{
  "n_layer": 15,
  "d_model": 128,
  "experts_per_token": 3,
  "d_expert": 64,
  "d_shared_expert": 0,
  "router_score": "softmax",
  "normalize_top_k": true,
  "balance_loss": 0.0027,
  "lr_router": 0.00118,
  "vocab_size": 1268,
  "norm": "rmsnorm",
  "norm_eps": 1e-05,
  "lr": 0.00761,
  "beta1": 0.95,
  "dataset": "wikipedia_en"
}
Below are experts of layer 6 (counted from 0) of a mixture-of-experts language model. Rows are named router (the router's row for the expert), down (a neuron's output weights, with its number) and show model dimensions 0-127. Each number is 500 + 40 x the weight over its row's rms, rounded and kept within 0 to 999. Numbers have three digits each.
Before each expert's rows: a language model's description of what the expert responds to; "raises" lists some tokens whose logits its average output raises strongly, later layers aside. This comes from a sample of Wikipedia text that the model never trained on.

# expert 17
It responds to: Mid-word pieces, above all ec in names and words like Reb-ec-ca, Cz-ec-h, Dial-ec-ts, plus plural endings like read-ers.
raises: "ut", "u", "k"
router:520478412453475531572486534500582489500495484572470503533533490484501568588468478521497495494542521470503507553443548489463494530414514534441497532514512441502454503558521512522478524499507503503561474575516537547417513504435514551506498518443547517431536515478497542538455563487456451504558512511443554584499554472529544433518520540439458458538513535509421494544494425443452522461519
down0:517558552570493443493538597472478538511457547450504508482491488503538421424541532503505503543440504532537484524517496499478517471511455544493542478549468521433545455489527559551457545509388445588464534525579509520409466475508497531525531462485487481508490498451486471533574489555495542505486487524551499465576456514511538542542466470468467475561524399521502527442479543545540486532531
down1:491459569479542479574536429578536563516554527446544546476592479511535468498443510487530477436481558518481514512522394494499496564519549502493482464491557485447471530492496543452528476474523485494516496450490422504468548481481486546496506459460502526508561455442489530508559554522527592557472504474520458476479484529421411476505516544477485522383512431466504456515523519491476560522484
down2:464452502491549512570527553409449496568433462463456491478508511500476492425499437393522474452589442493458484536521487526468485527475458453504494520439511496461438491492460412524622510519526531461505420556525531502494519542470530512522533462505554509469509513569503472523421487505476529489592506490430504480518494468525500534442480499532553463503469505510446511562470538555465524512469
down3:560545536448486566475479449535501514523472439474469550557473479541463508502475458467517498536520483494510527465551548507533509477487498572519549495472530469486510512534561466406546473538529482517528449484490464420544535452510466446484524492486484586547562455534465440422469476474518603515568547472504484519475474536617457518537491520517482536404490465464542581541505557492478534544504
down4:506557539533539487618459502506519534535450496507464459602507437514530488458516574526488462497488501570494552502495486524539506447508472505473479402464541464526495543524486454605530441453616487458452499446419494511523546520453519484552530495409468523454522506517481531551550561458502497480536478516494453519495490558451491508475518464478499470543523476511503485445575516458457499561524
down5:480539496471498527529489455496527422492494462561562502485495535561515523562474514434500478486582452549444519569515482502514555531499535426532565449496454477460401503509494503521496454500486450488463517572565536497452467515444546537556474520565495512443439535552503437503444502531475511482558470503447524467537427462485544457510498513515473460503560472517521437489511408502541515389465
down6:509513478454499541525483576589577541491532517580519490423520524421432496460485430480494489544524515535593512525494504563547468501503533465467513515568485501503547478490526541493522489526468530578453499486452510478485488438497447467517559435399508513417553524527496497496514542463560561488544484517489520508532546478466570490415504565489462438549424480480537496536480514482470445479507
down7:467466451472446503492471586548519481456451574484444525452453506520510496427575556437491458505507496505514418508469548507505452541521550573557457510435514521491546531457526482517483515527492580527454494495538505521478486514476500551479543498446492487565483446560494452462580466474491480501508450495469549488544471496563524590459540453579530534530473536482475489427464534494525385523494
down8:485503601525465536520484488523563499488469529471479498504492505520535456446536488486516493443454468483556457430532454499587524527548510453524521388506494543558500487445491496494542451533414585481420493447462473474536525515533498461531475548504509446551447519460496534457491476477561488534486456443497495557481563572551570525476466494538546542441514437541434483469486514510560493525571
down9:404529513573548528509484474502535437484573541448472521514468501542512513433517548491427473521598489544555507481457500503558456485470521550499547546595509483479455485486531484534541471505524495499512502462444485498537449511552476509534520506551481560531570505507458480597518504461496475562530526461556510505495487483465457516578549509510395607482553484539449487465548546503498510564475
down10:541469484458522551440458514474536520449485571493485493519398474518458545450519534445505439429505471556477462478502512526490426545511502452567468563488462530534533560481467507482477543483525471514487440430474476422537466544539478506450529549559473456520484519542541492449391520568518456492516479438490465506504478540461552552566473548474513541541423506472482516520457514493602504512529
down11:492489479557462475539482506530457436528437483516439480486490446517548580542476450491525371515468579536506598494481506486540540486465520532470470599471465463543470446525529475529485513574465518555507515487512471553512490535504572468505483530544469508487486401549474512509472550459461448477540522466532482609516527522458452530538492509532488545456567503511496539426533562486530503522508
down12:516475558545439553553444489498582511539517464445567476484468507481498533474502561515507486524444459441524495529526551527561434495503444533502502470500466522524500557523543462416493491480501483529533569530453509517485465465552467542411510488425494558509468498502508519544591421471457482507440443494537512509411507515521433602465475460530529526484452529530500559463556501545471447504552
down13:527546497426518543453428533514523570487507457458550546511464483599513477439533501494478545465518464520460493459443465501540544503534555515487521535577494435515485504581482562504536436467500558497436461542515460497544473496556482464449573479451519515499481493586551530413500502556519470519508493510475460473621506521566504519471483515525510438500568548494506539492527436528491428501485
down14:456521515464490521511560506561497498559535461461539488444523469490501500475536503502579520589598453521493557472490524466474511537575552475541512532532458513447564526534505519467454505411432490466496553514472561426516511536482470481432472510539498506487467516605514572518478570444487489521529482497412469537549427471488542543403490502501475513568484486492484458521466479464473471468558
down15:586551452504514494498481538500456470534538567528439477504548455563539552496520525517533505521449445488442538530489544541506524531485452532465495528441397524561496504425498496513445527533510554515528477490451516474518500497444482506480400501469483420538524478540502445526534422498459494491441473430492556482476423428472494450525480445513519556511477597475476499484510413458490429500483
down16:471535483442530562528499493476506470593590512513443478556545537540485463533461498462484503560451488497465525520550609519483569560485486448537534507521483550504492560596493530465500516500531513496554559545474543566502513462533492497473472551489411529564492428454459471514501396497511534549476490518525478492483534508485476472567485537421439504494467429526453492531474536495495561476447
down17:535547513436492531462503483522483502462484494532455473492460520506472447496540577476471524510501463464466567528567445534586469555475529467542470506497521510560429543512508437520469480514484455482425571487523497538529579458431521521449494444525418434435465455487484454500432538502453421545523492518542487515503532493519408450525478439472492461499545482530592541447451487471477537526454
down18:558567473552522466465508523530534507587478505472501486507519557499453518506510385455487490493603522445427523487440480504474550479558520495452548481562552516535545435417521613531502455504439414514492475500434494515464439499470480477523492501459551557556509548534524462479539483527515488451436460543510507476554476494423491513463527568489501497520500521465504441555510489532483506456492
down19:477509566468442450557482447513521441445481572467570456480588433429466500503495514551544564591530494529463517510504595531511507500534499500533479510505471472491455599465522525529485513513453468508467470546467513565492453454491528500536519534520527431475510553506483501549459496492549516522560481459506480518527483440471512542547493498498427602501481453566497511472452527412419492522525
down20:566556471466508509540487479550400473455521471503499496509509517472491426513469463546552447539547383486443492557457527459484488524521498428497485521455484430560485467545481468512470510525528470531525463548494505458475544563522478472450505499484507530474586478440538469486406447455475513484473443483433538464493478463496485451467564431466509499483496539519486536492546385489437547444513
down21:514537476559552554495565509480574544531461484493538468504476483501515565532458489530446494526508583485476495457464474521559558432479456494512522459454504541486509512453418536574512507498523547487495492521468460449490538616466523490464551509524475506561473464492470458499533418499599517485544507508505532559467450464521493564422468478496504577499515481613471528455541430509530484545468
down22:514535542447477488484470543488542528489557546483495480590551477570445493445515443555516426534489454547507538427486418485555460480525514497546504561516402647453460540504493498487508535480485464490486464437543504528547463514552543477491467468480506452518462504449496539508436504518514451524538445541478491535449519473524542514432484474462452506492456479442491481513540464475572467485569
down23:532474486484510488479524497463540545478571428458510509475438404497517494480495519466515621509527512466451564521421543534578424554525498557513491526450463405507460389489521532517474460523543485510516538524485530476540491477497483546476485490490477490508481516470479518386479454512520523464530508507462489537534432501490450427515513455384466491514540534509495520452487525529454446444527
down24:479566514507516476512526485486488444425527428480444491487482483506537537429481511484409486562438485569537521462447517488448479493519545479494498535511471548565557576426416572520429567554559554520491498523485534441531495462513537541473539526563497531435487485448549487511479453509479481506467497485531579517501475541495516385527535471494484491488499552494552537520422502523540505545557
down25:478505534543489419505496486486531493495531449535519542520514453521401586451418486462479577503501463461492503467520547494537514477555484526517484496544436492473456499466481435506441528469452459474479459507476504440536482549509473551497444491447479476535540514463443557492543469610523493594473425573469496551482499523578424481547544479492469521442549498522546482446429494532518527489464
down26:474576494520478536467539491465528489519520485523492579547474528491501481421456486542471415530468571486539504504441530495556548495493418552555511465401433501524489450451472473505516556429504534489533496515436525523532519522505464544493533445558448537449436482475503461499492497488490548448503475480518448453489477573494560512521566538488538555544577528490454567435506554504542481542580
down27:527523505433518507462470462503479518569508510572514468521486425534463550519445451476585494504440524483514507488434536514425458558481526451442506527502506468450588499390437567529462476474486516513486528594554552502446532488465505519543442500547504567540453517460495501497561569541480548488503473475475533541517488494520534460546526546581471547484434549507472417477504498462506503502531
down28:495357508446531480498487498537498414522486492492487519488443521516429468414545505473458454553476469519530453546551521589546443511494480422505475495470541478514516496465498552517545476574543448457575509584551496450415548456560463476434556512470512518552557512529510462486435556520521462539495496469494452513515484491463521467521457528454539564486472522470537480457469487495513507513480
down29:519514509436506489493528531534522540544481511503517578525489425549574516560513466557506512628541516428510516540488515510538550502521489558538517457473486555466521441491489462512539431511497571484473480460496511484413546466546460501520516489506522534591488460534433502504505540551479489549554505477428510501440458477485424487524567463544491479456469467534458550528525541383540452477501
down30:555476475511608444504504553497500480479555450519502479408436474529462497503542486519426527495509554553426501512515522499539522555513472528472468546529472452501462478522511508445517511485515473482572509440426458539482457482539555459530524509517432523564462441508509554515505495515452586485483491473491440510482446594610443492503589531489565539470462464472516496513536496512524480485418
down31:506488518595535541397471409494521508524528468512505520503465479441507514474535545468530449421450444470518556565532464582519473540407444369497513512547396461477505500495519503474505482554487446535549556483507465507492550477526532505524493497543489494492498472442547522452500544453455532533492479483536569468493490507538462560480542438515543531498446476545546524495526466464479503474450
down32:586473488462533496461588528525456507460472521484500425500488477486483424481447472437532462565529518490523479533521542420470440511466497508525525477576458458505545561481459518541542396438557549499526478507460455467509473551550485458532516525490543504525547443469444397459551426515503518546517453452511532525556544469490483479533479595493503480525537470495523447521489463507434545502481
down33:441487467535550519472425447497439518504522516491519507472470539524466482482559505488457414564445580542483426523508433464470485513501458480498467512409455449477506475488520503430537589514526563488472511440483508505463491512576475523529504485545494530538479460398460517515592528533550483491494477491482517585507481475495488449503496517474535513466558509488486565537452544449474550605434
down34:468523585536535440511501433444566509527511509503561534482560484506512475546526483489483455562480561555476474436484523526550479502534530464508450507462511562500468530471541528512473535494447505516476467466470411487529498555498444449498457488549451473531515481416553600504472466521451450479470542561499471548554481477519514459452487489466463514489506448476508629434519556471447496585529
down35:448521439453510491523459439469519450547535430508460412512529443518472542519532551575463542427515505469524470511455511477506509431456506493475449491590469573477537495576505546489482494539494468511462546535536455510414554440495557525523504480441549539477571596418494493524493495471514528459458534499511502528555510448471492461478534468481488500533501501501519541515499469540480616505569
down36:494422486470467471471439483461462514513480463574467493519540392490527492482499439515459509518540467449560492514466492472441521532469471524471522466465451447461555522453531490474457539445489504474466577517518555495431577512492482464455496439497584515467565473443526550584415532471489471422559517504467438496517443491467515452414505533520480446507507514585497537493514476501467453524529
down37:506511442503500517501482595514545583532430546504480536431509520513478468456547445517477506439527498497513456485551461517506608496511534504489582515465509397542515475485520523447511449437577406475548495497476532532561482484519496560525522522542468476448526510581560529474462431513468498515518541524470527453558483446438554451507479454470515478478534568503487467538537502517459501476575
down38:442541494513506495486426548491429486510566504499481590491490389494533513474379471484515537522507495457479499473483523500533494431471517561511480541539478491544515479442520562571534557512446535487555546457511489481507451528510476552527505521537542576495504495473563530561489512510551491454520532521482484521568556490517504569482461600408530516545461518508515459472500402458547513469505
down39:441496487470470458499434506481502545456493438464525428495431465430483457498437464461512483561461463513575519501509446523494479473496510552454494533509514510554526515502454482484477509458538512503488555518549474563482524547487479620430447496541493546512560515566433562467442451504461491475451531496450517451559491467524528475529431547460484492473503449520464504560481531483500585411582
down40:578516481509487466511479501505501441428601433534579529542475532477488493548449447508514458568497464435585465457522480527479549524534493397497515483533493496538481495567510428501482479497512517518482477477551402473458494533516493517460431503494497483554499451451490495560484574487476500502457536555431502500451468475408492484516457443429450483448485533537538506518449499481415498475477
down41:558513587518486498538423492494524436433430539518479543484537493544454485481462470497518552476523534495528473445512530548522584484495542504535451522528483453561438545496480484521518477491565523490496451472468503561433447518464485588561507526474499459476487432528486457488517486527466469448600449528543535503518572480547511557589494440517466491545511499399498436491548520510506478505430
down42:497498504515470540529558536555422563432524542590536531515481498477473559493490462490452506504502513562478508502457528537473560516464511498558603468525534479522562465472468480508507454512472486445504546507477502534436481507462472580444471504477459524498514555431422559457489522545511438519421439541500545545486427441470478476519507548488452536476526550514538480478460508462426529445596
down43:512493496506547501459458483497483503582506560477549521505526569468468468511556502477520398533455506542558484530506552464551451510505429463573473528507497465465453519402494520508475478497516443515527503446522510462460501525547477436493475463522528417569451502487540490485475504492539513524509413524478492455489390593533400478508445549498472550555541495528482502458479492471555429443508
down44:559509543500497458467606498532478484448454550527555487456513478498561552460535421481487500518489423570527535454486523446551479512538557471418423478524467457521439509518505511490527440512550526466480472498541547476579529532488469533551507456482483527455504545501555529540537576506496519570573512445522548529496505580542515477480480438422496480482517562551478554558488489560499516516541
down45:521519544490509530447507440484427478494499500386479559478440525498455501513457526478542519528513475457419515538493485567431442508482491524495554446562499463517507461469566560458465472537536530512527474438493467526534481493559470529453526503562436503534497513506475554462503464382545559469538439445491492501523510552521488552465529474537534567541474527501511574384502503507473476546542
down46:449438465463556467520578450484466438485520457453551540554481534499501549582523485453526539531502540458441507615436517455548469516498473448500537501484505529517505489492455455430469463475546430533595540603539391455491506564431487511472493457479489502510555507499477511497468549541503475486525453512432500485479473505464495499469597473521527493492525508515468518504433524479491462506536
down47:493526436444547494523471456456426499508550534570494527430498475506595471515490505519472496463513473500541510505484520545441471536417482480542476448498432489510447438458481480449489394535489483548500514484502535511423523533527467485549442465507503497407523512548434455547445449458482396454490483489440478499512478523497486445433485452499522515520427526501545550438456442485509555490536
down48:427579470523527577468470491530555454550508549561529495537459526471440480502572520485547475511500498445493511483463466508513445515514532548569537414539498497542524540473467499480465516519539463493435572389494506527465505531516501492467449467514413385481501471551537498480479452461517549484536484407558478480572501520497484465458489537459570477534512528493505461481530533563523524495570
down49:444489509428540478468430560515560546501475531465391493474509514573478458496447522515507507498604422523513471527520519474568496551529514503466474534415444526503460549536522448524476566497449511557520505533518494531402432438506502497512530480468411479520440530521429492537511421491499505542515507527519499514564450515465520485529519607513448542541519522493499436509469510499494522470491
down50:464472469539512431515501474572479458445493507496482482490522520438474484499412513488492395421532581522518519467468507488399442468432531467569524449529466540540454575522457524572460468515526430573498493591448465529526506496545466508530493508475465505501538517571464557491539524484506431552548516536500548466460500431458528509502476453546524508458499479496504462491499478474566544516550
down51:579435526459503449467515496544572523543558584482487568477513516524503518502462488457473510539490535469490464523496485515485514495433559475510484561472520520499503505544480446481514410532556530485521470532432496471493420471436541510485576557441513436450565459451491528576571485503543464526515520492512451532427541558562454469517472456456510527487527555456514424566501477467527529468433
down52:524535441520527455465467523552562515586545548500484502515424539537457491552545570473550479508515462549579469513534502507484471489503537538570502426440443537528508517510507513493450471448540483433496517455507437569529556505455440548458530492524550535527489431543494500480550539501494569479499432432529508497477495561455518512562493486456521470548480500490538471417440504561420470444515
down53:538479459523488511514469499497523573463549471520548498561464483517440472526421519416516479467516426528435566465546388520464489547453477555435524559429509520435520552596495540563522535531463486514474528486483534494482533536534499495512432532494527478507502491478541547525503456479439531534502526548501558488423486511394512505459505498526517498439507474506489503478440564477442561564505
down54:436460472482452474574425457564518485454521491580480532502468471481551467506466431514540510500507472480485521441494465487452533439499450484548507501533618520441500412527472487484472466477477553535483547436498499466449512460541512552528505442475457419504453524472549484465444584524543442467496452536497522447518547509510529487470488493451467473418514455498564515601485552477498474482482
down55:462559542503570486452464500515509499530433518550464487443489500512517497592543534521520530554482495561517501512547480524433560514514520522539536492527587463506550445472416482613487471511436529575510531478528438517499530461533535523444427504463530486540527448495578511440485435493514530512542534466516487461521485488592477527500425475471441451502532430453508494462435446472491470491476
down56:465565515458445474469470505558505506519457450469571449470407562472438447515510531520537513567488473473479485532447562541460487509533437485509479457460494458517657546490498491517461517491501561404508595464491496508589441465518495541492532471534553513502513470485490511547510464469528496521543551488456497476503516470502509493497450541463420467468542463530508477531476578447473483543515
down57:534491455508461509546594497482526499480494544531539458457468406465536534505565476548474491480490457514549512540528518480402510474484498496512553487621474600489554517452494513536467512520482563439481481531458548484506531466439449516529455501496488469483491502477511532598586487465503523483530451510497514541477524491499461473581465487558468524474504530565493427441510495420556568545465
down58:575508474453434594476528476463520501462580529454521509481461432497462511533451409512523490474519523487496519470495496504495458524504496498508430477520434493487539469477435481568468584442445510542452428452415479475477515412502504520457552528532525523545414559465523427518500485495513545470526524516465436473524457506520514525469480523459515513508508541493454557506491385440518472482563
down59:500485551460481414469425501614443495507498529464443522523477534582528518506502501485507473497481526491482509499499473487522489538466467511539497540564504522482535495467472451537588438521505540456479513512449476474565529583538581577545503505602524443479584485542508495478568457501476542473456533495473507522538456483499536518504487421556533512484453543581596478536532482523545541534513
down60:435531520471489399540504478506501433537518493520579552515511490452487493515483512517485520452453464475554540523499459565508503464480591500520489518454507562542527437487472431450446494536526546506516500526549504607501503495547516502448522440486460482469625528518483515470560535579448471472545504510470456436472502581528488528481481448535418482532520487438531461497487550507540521431541
down61:440549542464540500489453487495493477496506480519513544444476518476387551461520568456456428543547498552555425547482473486526427489413466536511492534579500545586479515560517537570454438514443446542450511515580414537519507517528465501490520567490493515532496476519484441482443533535473512463508506488517573528508470491492436507442509436514491472571491529450528498498487485465522525486444
down62:561542547483495458525477522380486510463464495485604477464465536428570530488527532525491531485465562535526550441507487465479526509553558577503450505577488524568509494497498534543525532519480489475525560431497486477487515492521498507458521506450447501485502476456531580454450483512428491482569481598514449514518493540517552507532477495552540503550445403439452523468474542465478514515555
down63:472477464453547528419512519515553562518516448447515474577495558499542441508522554560551473460537529506560516502643495435538506468465517541530452451509585542541510434458512486466531586500512504535457495492552491542524510553521499459472469473481481463535504520456534569515474454434490585524532474514419484520465501468524456469535559494500551499516588454494497499542502513496532464480528